Experts of a small language model.
Size: 8 layers, vocabulary 4096, 43.2M parameters.
Experts: 2 picks a token, a sigmoid router.
Training: 569M tokens, 11911 steps.
Below are experts of layer 5 (counted from 0) of a mixture-of-experts language model. Rows are named router (the router's row for the expert), gate (a neuron's input weights, with its number), up (a neuron's input weights, with its number) and show model dimensions 0-191. Each number is 500 + 50 x the weight over its row's rms, rounded and kept within 0 to 999. Numbers have three digits each.
After each expert's rows: "gets" lists some tokens that make up at least twice as much of what it gets as of all text. This comes from a sample of Wikipedia text that the model never trained on. Tokens count by the router's weight.

# expert 44
router:546569537431505528474382393574507541430432459491503420514572509463526493499482538503538485525489448494504547517530441482530471602450488479515562560491453476514473578481531474474421435533397552500518511464471528431547514448424538511381467463483515447400533487573503494471456490546464460485465436526470467368537414507490516566582582443477462567491485480508529434464463516528463553476584530430515396509477387465473426545469559559556451584434502504523479461542596531451480479464377546505473408491543450454533510531558597581541456496482529535440452416627512473453501463518505455436
gate0:430540519495528505479423483478511646452474387472460534537581472526506527460476513567576486520499429440537618563508501533493515569425503571469468517495508561557597546420521453496603381510454577549531502437476538453588492494434539527494497499479545479490435453555531453534509527479452510462531502496565455536513490495496347556471565471570374638518464528494516474508361569507597440568487523470475420476450492476506428394450546462427439482567502532484508443518552509465478554566516408503442474487539558455524450563551491543480515478436576532503538516523566508520526514494542526485
up0:488475498486412480563456543505528527460501430496536489588538487575406578438505473539557470502441530441518509579582499527517435521441573579436460464528500475482543514559524504545590482585455525556496422402434550475485585469469531538425508528451561336562516485610495478443522498528453464500435494511489512508505561582466468466517479499552362578493519554467450514585487541546514442516404497452478534532433419432381563521553521425439426480506572551396491476458494476512449463585490605460560485522523493531480517516588497459469541466613539539512445534494505478516558572500528463497
gets: "ar", "al", "el", " Mar", "er", "il"

# expert 33
router:463418522449527544472466444534574497581503428526616476571521519477586449519498535412474473486555527518458481503468496490469452507471476482581589545526450461500610539409531460394449432568536521539491429511489479442540528469415508462501511472498492417443577597445438529417388470512503438494517564490493529442590452521452454497540538550499522551546364422524463483483472540564499484503529475482483472594545479486603477417447541530513483528362524572521408495510528566552456426465494498541449542516549421485596599496472534455579456529490493479533493452559473562429441499578457447488
gate0:420456533504453491523501473485539448498488468448613549544531471511590496599462644537445484436560603541503479497413441506432482481562527521501426492444569536534492497530557546369437489469537605462460503529465439483492499453506476381472394490453503445445529412515434542428570566598568457539462555434573497452568574464485406477491375570492548555453509474485442505476547569512495515454532508439577505501536509488451473591587522421522499547486504515501518495523522531480423422502510568510542472505466425402524511497487544505569456447533509440492449477522478451509484481537620472458
up0:492536497521499486487480524515515509490521564497519516506467459473482588491548580403445547456471534563510539558469572525531500563521535559599603495543569503475446524585473485529514455467471502538453484471542527519482516513603513448441603507518583430378523482516379422491530532454493555519467320532436509443476428506398557506524613503467493483467446507559505528477483588428552413418385424483440477483475494446513569485475512465447526434529449481547491492477548515480494523424447512473473445497460433597515527482526447621445527459568540529559474573468491555556543533402482406552
gets: "o", "u", " re", "re", "ri", "ro"

# expert 21
router:451487481458518529638400426490513554450490477567596471475608562447524559504607488526495525560627504485539472463481482398498497530471467476556602490529534547562497526523508497502442500475462542501453469510418438495545510485419469561504427504561538478495465476577490448460435492541487445474535495544475486496512583615499456514477583394406532514494472428484503406414516441542476458490513491455542480559520410449560520587435502516539438495425524485546474554549578572540446426551385423540495471504550417455559567481530487505550589500472525482453501420571578560546474508479471452430
gate0:452459501522553491532483498479455482538570460428538585555487542410531561565564453453580507440558538474506493532559497435510541525477427487474503538519578562593572540484515555503484471557347503458494465547432522566455507484482431497528492458563545417517533615505491451524454610507485464444514502449480411495516548574545454485544482386525559578500492417520544514394540515470475535435507533413574507459513495481532556581492396581455414534481452487534485570562505527494465482556408406529421450524475627509454491513423464542511586461505453499392593505534510465527536499484532553538
up0:459534531476551440466417475415480432546410525460516426492423534459615555505425533531515570565468488527500545496458542520451611545486360415569504510497541499494636508560533568537553571501431514592484477563431517478492598448573494462537537563444510446526490463540535504532440591534451525470428525531539532547503521482486478498471494508462550511516555562515452455502431460490477562429396517483479506515460493523569509522467433554424560535490469585505565510572559405556418463595493525493471463517525519537395538510459426502542614492500424481394559466549535510571533486480425525499
gets: "an", "er", "ian", "on", "or", "ic"

# expert 42
router:557530560474561518563450442542524521510444544449557449506510552450509467553493473422491424550572459528514422534459483547459519520523411416462478597556421586496566592539496471386471478526423541453559462503433488474582488465431505446511474345521488433406560492473530489486507489467496437468458571500461554475565485496448529546556574407469468498447460459488434442502482440493495487506553468476479511545354505491513452524446534546585500530469520490495448566511566512540482532564496374521495475410553489487578418554496474502484560549519572492461378425576587578435506531438469470475
gate0:526525521560543575501530446486461481527517449448538489479503473412491572527436575469503479583516465471538548480462540519469493460489519469565627616536561500514471480517469494495480450474566487497486466543393491475552538579416600494437499521519544488474589550489386503598518476528589483472447540443536526529534480472508518512455431514578488535516402526540487419566468489471526512533541522510573506488510470490474511535490586482443513537484567602430442516385465488392467499555519472429549604468495516532371495608509494600473528556543529505555370428622493524413443552443463566493
up0:439467507511565486461475602460570618498486502520443493549486518537558493574476496444461412488516627491543561446502524451495461594469521434492548447509545482577445433506505474494511497554566478503575519559359534490458510532500482545502417464519454524484410507523394466465490495569415466531549460524541437506542552498516494535370501491477565503442466579474607413398560583546495528480555578495521417476452515470434437582450524490453420465497574418514506458460541416527583474495477484412429533478440517486634509538400534520440504493578502471462470522527471465546509497483444453463
gets: "b", "it", " ch", "st", " Ch", "ab"

# expert 27
router:470502432561536583588502491510578499476477538464576453579501517429460511508580516459395504483533510538411506505473451471438493517510494461546519484540422508554521523513510503456513447514383552472517478518440427464570485436431477513523529477571532465460549612507427508477506498484533460586400602495575480432575508519423539545485581393423492531507453438535503493445494468505548535432520499437487442587427461418502494492475627494500477511443434524392483488511543550529430466531370495564580458420482443345542535548459486521515529506495489529564524449505593558508584486492498428453
gate0:462472414465542575467521513426460524528503529570521524553462531528528556408483489508567452583477525572559484487490580570593417504570526536582420469411573498505508568487532549497416489484469537593513526435515447465521517497526487527476584473473566515578560413549504461570479459537476464420366467539437539464520508534605600505503542550431495535476483462481514559496486455595455523516557536601478523484582422507543615526502468603451489458503605477520540575509421463559468538508426509544520434526493503529543587563504508583521610517513481548449552435475453548475520440505536425534
up0:533546486552559585486520583492510477509411583486488453383510502500501487483509548503490567511542474506518471498572500457481544518505514463531543455452470540463486539573503465494562486519500477555505442624580588458398496574494534433549498569517475589475410488435531410551639567444483612532446514543531548479462495436402516420494420422566468474520517512473502501495465428461491544446462544501486551444526485497531381461532561505460503471628457490543409454545542507522597525582495510464472583532518491527443488476446528476319496490528453511521535447566576466535520493604488481545
gets: "ing", "ed", "ation", "ion", "ment", " support"

# expert 17
router:501555503454600513539490461532521580426506474507554454537561566509566523516546551461532571543564508556422479397467426535469519528453500476543546520491445541565495600565523449467463405532447442550541411480450488481562419461450556543516456493594541424412620635548465492472536429514413497454512493518430545403457539477478440454524574393429458451533490498487549463490495484537463472537529465446433474539433474533561541485533536547500424540398426501413441519489500508513477526591496555562559516490565419488515537537450558487569478443486522559530456502502496566461537398521461519401
gate0:490555528525551482495515519533490582498557440336462408521529526504639467499531495461557479601642522444443473449455446532494500549525506508538446518396509513476485498488509465536532473548405487595545470524569470466498521443527561478523515587560512435501499505521551485516447473503461555523431542586525581410457490481529518451598496470494577517514480534421531463488495594447623544526481473440573513412556495508486496536467470501498470508481504567453444512539460535477458450585431500529568494475426526473542529485419526392453452480566597521562432512599510499451465457482388604448
up0:438554425430488423504550425443479459520497545601525608488471579445469526469498519502450536460564453527514510477511537502558492478517463405540487531582485521595544605464409489495496492421591489461496563458523443613520559534520461579502452540566566570405565555423465525505507510510537493481556486459422456562606480514467537534497450431532557467435519654504473491571503413463575395485594454540508499472520468563520558448542512549539399537549559426516465512448586530533483538516562536543459430556484476552521515453486492445543580552474448534517431499456448493464504570491570496527
gets: " in", " In", "th", " at", "In", "0"

# expert 14
router:557501573515589539476505449640423504460448479521503459597526519458578548503533516430510515550595504547495442514526410426415498428552510506509493553398477509573466573529483504406515499565486529533578517491486453511512501515464515511495551424481606450381513565468434549463557521448500456579493536576538434408464456501530533525486478438478534481519464422458435457431466503537452444539499464438453433562484449440500485461467516564542528563485498512465399508512548491541472485580466540483597564488488442412556475594501585541566509509447515537495474431570580603479463384557515458431
gate0:467472563463539483585518508550406456543475518463502499486436550500589478518479475478456568505595576470513467479545476465508506438528439377536483531391459473509523373582478536481560486490479487440454433506529521550546539463501461514515553496445475507497371502528516557465519540508477483568529459560584422388505483430477585453480525485412535504545447541478465470530462567436429516528532376458458459555620517469609589541543436532441401527540537571524515526549511512499467433497560566485560609511485568413552445531563519547499488400502443535493583495598527536472478537452469532478
up0:548494427496488471421442425563622508478479490441530501527508500485472449529433483531364469499540415583465460423498479466553425523463528505503572532578541480443427574483407408445441464443469486524555522465432555502445401489584453447456480487464521525470536533528524439521493484372469514485518498497401545556504569466441503521550422464531414573520503568610520515552493499559465513394407503565534572502444467457478471508496601438460567496483422457576541483484465517606439514549487515505493408440473484538426491550545465509536595510487453444501525541461457484532525597461539466572
gets: " s", " t", " h", " g", " m", " tr"

# expert 29
router:514527552482555481524466461593468503513522554526560405495585528463496502434572556487491500539491458523520429461532423406444607504543323489475551525490333586571464593544494405480450451607508514505514508514421474486504500467444519586525489551471576470487587578519396514455443513498496504532428512488508446467556521559483524569588479490415472526475473417536477460469491509528450560471447496487442538534506478482491521468459499547560386585508482513515439589538542502508474487474491445600526506487519414545528450570576521558564607531456559467439467490548501600487481510473457521504
gate0:591472546536525502485530380495466429596517470598403497487498513491492575471581492516549537472524461514567465489442551455507544512493496479501467491578407562446426514555505566514515521548467422469504515515454518462465455426477467454530557570537512439537478537564475465473501545488571471521534478513584470520508531439463464527546463486415497455477508466458542473471533459552502574366446400471454492552603511529458394555528521553537561591488569455369439562530516532390470543480413480425495566392504479558528511523479504394606417562506470554376506446503513560553518495536506521446
up0:578500539559486541555459535540616538433532536427448512538407492509560504529614582487496393478446403533473482405512449542516443476455512503516619516420435429540488513487593544510575626500505510509487449514564522487495502476478569536509541416387489489522468443480439499417548537571556601432565515517465496489569487464489394343540502548533472475482485487479497479523460514548520403437450572500514440543434519454417552464427452474610471500584466554498487524431484444445489518484462549441536464382491479503497558507514442483518495492517463542464499554492552484543520450451447520464
gets: " R", " H", " D", " K", " B", "r"

# expert 2
router:553506595511628542491467483516525546495518582509574431531533564465560516401594583469463542564572470542439502500491426429469485568446457473450526471495412497540475548510528440424471497539470535440562459516483484431619367501450523608478515499545605433475534550508456593508474514472514446529465532522524500449483480561461535511628530469471532552477489517493476447413413519533462509428631473470516468531373420474550534502463540515521437523517548544510502519478579531539408474520411484568531528484506419542548575581515513450530508454541485560479489490570480585436544509475481479436
gate0:593394480588490462492494477410507480586497484439452506480569551576473475409480495409509494567496554450503491488481512480526516538430491430556543594496500545433489601408567508404543514404448501460510527457448489598503507536394483444395564432469610511494529515534453513508514493382483483436504605490565519543545503526458482497572540490494507477543482438505573487535476457472513518546550522409468503590487494490539395570540466533560417540549569451491531515426497487494573516561519593519486547442448482577548477591511597568550427477518584498551476478547524495464513488456407533448
up0:505456462544553432508588508577519581476385494579470368530527482425533506444494548586502516429532458490613568440485579506430494511511413424509495554429514524449431488587567544506462534462476534515452613506506556530556476460505469522540538471518537457605439564574485427505532577475608475438525455579463504505450531538504468452451499475529486489498514512560392507514471514514475354469505465510599502412443510489459492491446463464582546444508573571505502584456524504506490555546489494500476506447460491464635461492509541585599494534510495539534538428481589497477521594538551481461
gets: "2", "3", "4", "0", "5", "1"

# expert 9
router:517499467542588535579498474544535590493455498556552426527506598516523462466528501442498477528549493614441451492475476461358504577445489462530496581472482573592560570529541470447527463500459524487511470579407445488518448470436487551434448485593572441513582482535460536482457491462498438492509537522526473419429429575525525598536433504443539592532489445517446468439503404581370489460524458461463540546542483490480436446430517570492473517495487483495411487591588523495461411558520487557517524428530460514496519544492454492557519491492477523543472531644532491462504449537362544433
gate0:569422509542461434462482495438468482432481528466526374448623541510474511617506582486476488490535462495418443450464575466527469559462467521508520515526490571578467495515493514492413523478557481515500463567554419488453556543370506527541525453591528470550539559603461525510482511503503388540487525473471467490441496508519420550403457600470515492539482552442495485486372513419451376466606484557487511537464541536463445509477482457507563450514547460474543508550520546563469427565545536465458609422467442609461463526602440516493465461528542526584486535455479510474448501579501523576
up0:549620575568529482471508456386498452458489573579587540421553472468483502454438494479420508507483534571465449520560564487497389505415498461452526514557495514555515411535369541453472512492479496530533524529478499487543529513415479494532494518577487382522574477498478604497420517492527433563431563404484473497415453501480508464435527460478464482498462562485555445480445548512430431584533581517544428526575482439498527481438380510539507444556472475621472544525530520480471548497577527523517435526414479477503529483511506591508460487514508442592499500648484546394492480523563530483
gets: " was", " is", " as", " and", ",", " ="

# expert 22
router:552511510457578573532447499590443609472472527498586489517550602433602483489593515450448508554580508541501515557442468419514484493494500487537584508455441525574517557465474390439462442564478597504563490536435412466569428511416581466456456447543595465403558510499488511412434419550510493457511556505539476458477451559430548484517607454439568429493413525486476406484471476522483499450560557467458440516455528487555543487461438501513411560467473516501481527548512487589509452462492508553627504516466372425538532512518502495519530495506589536505492486490486453423454473527460455486
gate0:486511515411516442488566530543406442497543402398525460468489465483531566354584495477441465510586496564542558497540448494487494496411505421484598513474515504478469541458480504518548535493526663518452490423578460467590504449467455520579432507497491552404426598468465528563549535458524472520538604453506480554459513520448446506463427596457537433493486510511487511551511537535497458370446551520578489510494482511462589484538507502608550492520592489531398477459564555502610605506545498487502485530497537499446523508494455502568413496418515469508522494545481523469550573464529525427
up0:507430547550438531477468475467401406390451454494476388535446478549461504574402561406592502587401496428557529519437450517467417568495564481506482556504523447540471562482558588454437456559485532484530487528462547489455506514538493530463523477582433496474543564500571537573570461520558562463584470605524490480581480545541480453595498427504450498439528515439421511487579548478491529514422554569475515524532519452558373564525466581425406556508554482543475578473468545492498506593456454483481518470437556541532543469536515532432558521499508504500576515508546500537523529433442582492
gets: "9", "0", "8", "5", "7", "6"

# expert 19
router:520503470463566527530426426457484559502504500581572422493513534442591607537504509493535529526603498506477509525529460513424503526492533445535523545475419521515630533486493432410528479536469525516592528495435532494623422490460556484476483492511583415436529591471415472517532448485507510519497427508513540511551438529418501538565454432414447468571502494453471440421503478503423513479494531493462516572458426459521392487465526564530478650409518536522480507540627509507461460535438513543528456498632408417541480425436566426469544523500514480521524452480514553466471403517448499440
gate0:527435456521558506511533565504446504537493562581552351504495473479451449521507593536500571449464431567495457472489518529552503586535562501555541488408477461580528511471579444481505458486471494346584547532508507471524487483493513494594505560537542519453504520405484491485566534464582525414511457465497481465620497517434497543545487418450416537528512561506496521592583621521518425460425571522359494522513464493503521476527661496416535515534462500505469524559509463447514491606507509508547490447592468407460521461436474517507500517569593443494495451514522526509477456504557496590
up0:563497482517588496590504525449561522556441550474525578503552523470419578446464508449379591562497518502372628463459517443486493464436529529509549470508581529463430564549452513461552535526502419528520487470470501513433511538618499413529556525512447528531545446484499539581523502396400427481474505468602555532532579458559512464454503494532461482559456498444458471529477447394521491567546446490528448472539460587590480432571508507538546411547476427521480615509467578449473480512476540486488516563487445532500510548412543502530457509609589547485447454457496425474456529476550537469
gets: "at", "t", "i", "ak", "k", "in"

# expert 25
router:597496583517574477578487432542528523501442432533503424466556552447528522428597544503478522543569499489454505429433486482411615546456488471519585536374450594545459558583505364529436464525449472465485415524513558459552468474466526606506520451505545467514444500534473479461491420511429398523474490520430586431513460556414576522525446437517583537518485488516474408479485455511465489420532482493506406542469464469477471492448524461590396553507525575465466522555576533565430505491466480507552468528532395473523591505533513521538486490483523497491373479530537506537535490553420514481
gate0:467525494612575493573569559603542461471431509478455528476442498529498534508573525533523495481445567440552509518560460527520460544463550555501553560518447523616504539413456380533467501465477491500532530526463551436480548484437478586500436501495443487529477557596534541453453474490530498481478469439520564438498462522483492460518532485473548522542423435585530532452422506485530427529513593516579515529437513489488580409579520572509441476462523509520500488446611528468451480492453570592486494474500579548449624450490583502395476577570441526372417450480584500523520459628456557502
up0:448459537419508490495538533526549512594459505547497516481492472482598453447509492588413474376435570442576443574539480519446471498506558552454478571502459464530577436436614479479532499460462485473529476526453545465450491464530474444474498518529520520413575499575468525460493552428518559519532563526586497458437392492393595497497450472516473426546549375508527528548533500433437658473490542561501487558434531559497542491466489531460524549509531509422492391541487610468459576524420543500516475444511591508542557493515422518412490522514554465541444490506575434424589483505507482529
gets: " The", " United", " New", "The", " the", " American"

# expert 5
router:553476515526542585454505486616472485512487467569560451509587483548563479461474513509536571513607559484489551363449438489450525529473441394544560538465359520549491534462499472515485502589462564465531436516476473492555454482462566560433455366479489404427540471467445504492447395576499421536513524495485558421500463534500505496459466473487532501512520450521536437474462461566429498499461479521505473523414504497598517509428590604592442551474490554451415470565563498469470483533452485602455525507597507462507552462571614499544560446498474555580483447512444511474516476537501433471
gate0:537500550567509476530507547505496421475454536575531482543455450549510489624414391524521557471640571454511484428499402485528451561551514450577459511495424507540517483484476505455463491502526620494460524461383553517496490521342507473501481438498538368458459483461350500494466514497510489487525516530454554409453526461552499414611506414570550458494533452540511414621528432523483490560465513561474452560460524509539485537455530549514404493381501597457501423528495558478455497503523451548510526466517399538492475498505483482456501436460510464492420495521540535526474518450543501546
up0:504512466453549610472478510543501488578376420387437538550474375444437552363542599531518496456481461536495501470479473494451508503536507507447495508429506501488497498535528436540417566561593492562562418525520438484565481446329498463474549470553544535504436463513557401491483424532435406418531558499473466582545504513461536519442468475519519496464438462510520551477500484505535552536528527455492522460564471518456561471497479466569605486532574508482417502472477495431535445407434558547480491540595502483407499547515552555519524575481573511521571468513453519505578445554500407495
gets: "S", " In", " un", " ex", "In", " Pro"

# expert 47
router:516532493546533507556436525487507540423430492564568428546567625448571536399620544478438536541500484474441537511443517389432512530470486417493538570469379506560498533544510449430446461586494473523531495469463451423603505514431530504544534475503549460468539485517515459518434465565496541503446465544490555471447508593439624457523440469402506506522442435519511449428498471503446484483608521456476483528541426502563548538491495473522467489461505581435463549548551500539407457519436456488580466449606450432535511514528586479562545478502460537506497455567596486485489491580429396468
gate0:434343497476453461486570509588577578463481607557480477459455541436513439502499425553483491446544463504475564464389474352491497466463471421451571466462431553481505473541547569571543518375538542502525455509540482563509477521540585427499531519424519493514492455535483550559568524460584564543455511513552477566519497511553555494442526454527566454481468529438496536469535565420518467480565566486499417542486415433476505414488484400515442546527487587437571491481418469480540454488561481471517537494455439515569526526480479573466567563570456564455451534471449582534544466521483478405
up0:406525621543488495427496526450487519488411547578505493599354438450461472484590518506436443457573528526499542561446465420600453472488583617485402482496519527421546544452473536489459490477560445516460524469434399432525460478461504440510521575409496529482447505458541472526536496498570465493468516516547524534485532428455545389496437481508512543510495541497461537440392540475506441575441503501483503534455495521431536453603488502513459495498475497532463510511457457488528439606450379487476475491407476419502439494541531509501531520506533538431583494494519449416590446542537366456
gets: "a", "ia", " States", "i", "o", "land"

# expert 11
router:466575535524504501587475475584427572433463515519579441532564507455544543520497545536455502517542539481522572539472510515484527585417457428536564556499410543604525477569469469472485428518462479513462445515496444524530479415474511488531481388647588472462533593535433466492466441506513456581510534530471527467599398546385619500474453425437502517545506512521484462469472426499487556476572488451450508574474449453575497498384568445537421519484511518455500469548563601483478481498474548539528505486528447395563538453471522569555471422454525544523512426561623475468517474538493523486
gate0:497492516591432563646438520517506486575518598469526571446541501521533545562547573578535553527484517603456418465520478478528522529429547429446610545564452436569573526546495514506517543626509514486452513500534531498371439452401553508490484536497441543497462593597381452514409558485404496539525521549500531521600503436486549426490500524467489563590502479545558495459513432550473524545420504515475434523477479523578518475473509527433527509559547421515499539455537478490459568504556570542440450515547535456551493503460514494409506462443520549506542495474594562520500535613505502481
up0:559510496522541466495514454485504459525426497646465520556433553555494511501429488523525571437501558528578462485487519398453460528444476507514463492461546608485433465511558593523466578430491450569440443452551538461646535445544599467524464486554510476456504545448435515450496384499427438467469566486506475582504491547501465435412500463496551454539450353594531603457488568470570505517467595554420546482542500542476494480455429482498501462478542513497435522414494519489519546417513497539470583475456454511454427600528516492458504571544491498494579543510553559488549533473449607506
gets: "s", "ing", "ers", " War", "es", "ation"

# expert 3
router:467540503484542521561489472556486549471524470582555498497492548392518531494590501531425563548503422569495527492461483394456608477494447471483506520430463548560564497513465502461379517555470488511538461503474419436508520458471592526443491412502540430502525505481523474490427460549518456569414525494521492487482518499479505587490555441468468586607504467547467451409445525495492437472500461445424447539473444480514434449459592518640495618320469537452448531556483546481457456574362470531549544492496411458530551504509452489526531488495494586492457480551555507413474456565473435501
gate0:483418509513503514447577495491487538504474529432490478446466504474528501553533586470583506605520506572524529546517556467481500508561445496518477511426496497477481441481589561533476524601572466516466469502476508592544516512449478612507538471558622498465528640520422498467521396514459520543474517447436646510473483565560467507508573612572565517487579551508480523473431447541521556485545477524459412439419499416434514427588610507552511467381504444522465506455508579482502516470547516527533481506462546411557530489539543495500575452441593508503518397528391542439468488501469505438
up0:564501468435604548500440429516425548569568545484475469501484476453468447551348521493505448592491538556508536442414418571458463542478555426503512518496517559562501547470541394517437508525497430397561517460472527536485448510474449443408494501573472414526478512499546591521436489453477519570537551493644390489439532570526560532425513497444497482461561467438475523532490524464585603571551538500538542497503471548478552480491499593414502483479446437438507468515552494512464378472486455557561523424575448487513506515478569436462466512575474595463451494543551433498494503500539554462
gets: ".", "\n", ",", "==", " that", ")."

# expert 28
router:464522534471468577625447534494551599506517504557520419589563595378591500455543485453581553526538468548466497479562441415515508551527455431586556471497458532557470503540543439431494491545449557477547414471549467416544474474450548557544555437511519480468557539564456516500408495528450468504508488489527446492511439537438534484527535491388530573546460515524431481470489451531523496411608449496456474530513449548552539530512483487519428591446459526522446514552516536466493445466459474514519566466599390436535596490513441436524514486426490500432428397543582537474536457611483514443
gate0:560500500503518579503460482553548512563515486475524525537469513483564439492405411455502522547571472442506486551562531444378573533508441402573560544593490455480598470468451441484385474655549514508430473560518526557417461524419511420500487523519518550469518528568547522450481539503650574467473465490580516552495447519512454468526454527490523598437422614481460449535485494568538549526504444470417454485452465506534576434479473493527559492504448548513503545554501533520410471457506413505486532480456479491467510480538490472405443498605417368449488496519493504489511451541461421454
up0:519441473463448561542571490434495436391482537499562496526484617519486489539461482585546562505534487522504396544412511545524482480544481514558478571513556481546561532447470489530445587462458522543459511499548527486501469504542612488388571473511463494436532497484541483419493553466467520465470541501387490587477530400522497546536588549614488470454502487505490461449484515501519519336558436503463452503419498463598551468475483431534473471546494540466507563525556537532633559478445574465464570499415472603585530558486496521509581524457525546544579531483478419629559443475505517507
gets: "a", "i", "o", "e", "ie", "an"

# expert 41
router:440521498419597545608503499564498524539422496566549431534620585426525471399484531406485554497533529568503523439476417410456561519482460409537556509517464581496501551520561493437485417516425521519563510492464515443536425442464552521430473502522540475496536516563463532460533458506465492492449480458507481450525420463510537474464590438406538471515506411494520488401446503499486480435516431499490485520438409529500398420481528504498342554483396521509510509516479537465407542565477458504485538446510410445554521580493538461573537596504535475534426441576511477499472478603488438506
gate0:446509526509539481545588448586433451521500531563493535527499559464519494427514500489475484398378461435498489542569466492494556569452570454431492495519469482460492551424513485458572511429417482476457534511540519543563508458468565485505522454498484542380581540491453442429480553466544544432422498580571515492543556516441495464493510483456570563550508445579406577498585478466601421452457508476463543674574510431506487570485455500438542436521555479494503440508441521394481372452524472529598428469489544508509435491562525536539567562463437503481548446520544395546524492495520490473
up0:483525563519478559467530492432518613525476514682557563498416419469529513525578474547476592406634460473483555443447551443507466501490545464456565493526548529491498579460496551541478483521515455520530490579420433506485515497438498552548506458457535498531426468512600572461538481488497550511577508457473455436578600461528515551482486444544502522474459523493485508483451520555555525460418455530481509499456609605534374593482486512555518426499618485459508469452496544550567605543603496471475472502573483504530506525442452537534506575583434582523459488498442506491519549429564490457
gets: " |", ":", "-", ",", "|", " and"

# expert 46
router:492482499510558526487445436517507556481498536575533402553535602478561577504600549435500431595523473620481491502506503465443548520450455402520520564517376473478490590512574485512453418503386469475531482447492499514634491497411533507446460478558585465501505519501464594500416453482427498524504578505579478435543475510437564532510549447474582529492430432509532489412483513561454526513537504411509416556383424501484495452469515533479391548429501493431485536559555512484443446536504514538449474526545490432467473489484494464538592453451481575513471437516476527491479544506397529392
gate0:411585519508537510426494505398545529477601525471534436546598575518503539506541521485443464463512449451556441539441406457438478483549499515415574466515436467501547471527600461545496540556501397526588458494531483484533568537364521511470528534492513392445558357534396488414487462569521542466607552460442447504497468482522547508537506593591466616533581508430548453523470541513475464490481471458522508486502501437495499486424528534485524477455604521535477533447472473509529515485595543478476509525554472495566513498575448567514568407493521534532515568484475505524527573459371528550
up0:537497520594433480638509567475453536480521446460482459516479472507536428526487518540520498664518479536495543511427429569573525561548531458490536402472555561522471503532497490582561517448500492527446555476531477513521471515470405391500563407394493507468478414494476574540447559406571418505433461494474441461467497561449498529587509438482434610505522519416481486497565617454509460542433453467573461491482483408469501482387417460473509528436526392527507454471482462483518503469463556525489446438431515517482449499521595510467523522576425485489466469447491552547515625521490542502
gets: "1", "2", "3", "0", "4", "5"

# expert 30
router:488524525463549590554422407600520642382466444482588450598570552467498541427532549462460496526487554506435556438400401454468494516469453488481519498496485485502518552516463493427495454554556446521552503482450501425473495452442556519544478494510556463505595599533477560455448436460461528493488510523512498462506512543561592589500492457471443550525528401532496440457480388561444498513496539431515463513460467515464495402458487532579448567514532584511367508550572548548415454525431445547526448421629461444481490518555498550513495528476528532457467406542493510510481495524426478512
gate0:430581498498477534478516528444439525476489483452641492500507471497471499497428570405547449448553482498478485517465618421533423479499572527473525450535640512486457478548527518456493494578388490500584571481488431509503576450466528559509469556517532426460487566547539557567471491475465493469526515525546561563377374466500493501482487572547486478461464519409488491495481448511503485529493559444509456539420506517574598514562561564526598457431508549449366538556486499518499494582420563526614485425527422515457500615530449521441549463522496562432489532487459459558507532516450456450
up0:445585487446470473468557447501524540542520496494442489514465548516448473400441462460519453529492485510494515572511458488516474457490476431521515585450418461537495569527558602562426528515461493439549477506534494469548432517523518547452482489482483559472482535466490430484656505506464417488481434484517484544477446534451516500504486382484430476492459377523561464614486439452487467491510486449437530557473547446389473563499530498490490465429524518581431462530538561444548585494596531414454544531459500639458455547516432532500436580386436630472475535386564430535457505438558500453
gets: ",", " |", ";", "),", " March", " September"

# expert 15
router:560516491546572570502424488512525532412427494528620438580521574456494521514497516408482545551480529538438525519505494425455554542438399453561482545479527549506552627499537500480505441539447557556507478492451449426598499433479553626507536438432606462474566521504506472502460446488508550515494489538454443538514481538499510491620513488430556546517465472577505515438519411565487444427585505418413425516445454498459517511487535558555468611502520617425452610570514478495504468553460479575549485474537463474571487474480516533518580489480527580584473482519577528435518501584462487486
gate0:382440478515453561494483535449601519583472383454633500503588477539505538566508516444547399459469566592611532525571540488376516518543535535540402557515506436520481547481569623415561511479424481487511444422451488576539535514516484465556483531567580534470528441539542532406520565591561502429596498526518517449477465396454474505577464573466480490457435433465496467530497525527534481434477477452497482501560482519476520484549436558520462526576538534462573466473415521499472440529503451555479472490450497456533493584555537495539583540556520516514481479548448427438488462489556492526
up0:443478448444444434506587487528458508554559544504519510486475550456545452525436565448504457501460525442598465414538504571552512512561475450495421544534541460566541528561402468520439467461481428579593597478576521504433443521525484473453561497487541464516488490539347456470534477468529478482475466441464533416532492427579450510388522578590504414546534452489546587538489482474420602451521541478512504499470452412480499390463505507539494465545482577440545471496552498488429475499448447526474529583537547540479568515463592499408473480400515558508459534587448513578622506448467505494
gets: " and", " to", " he", " which", " He", " that"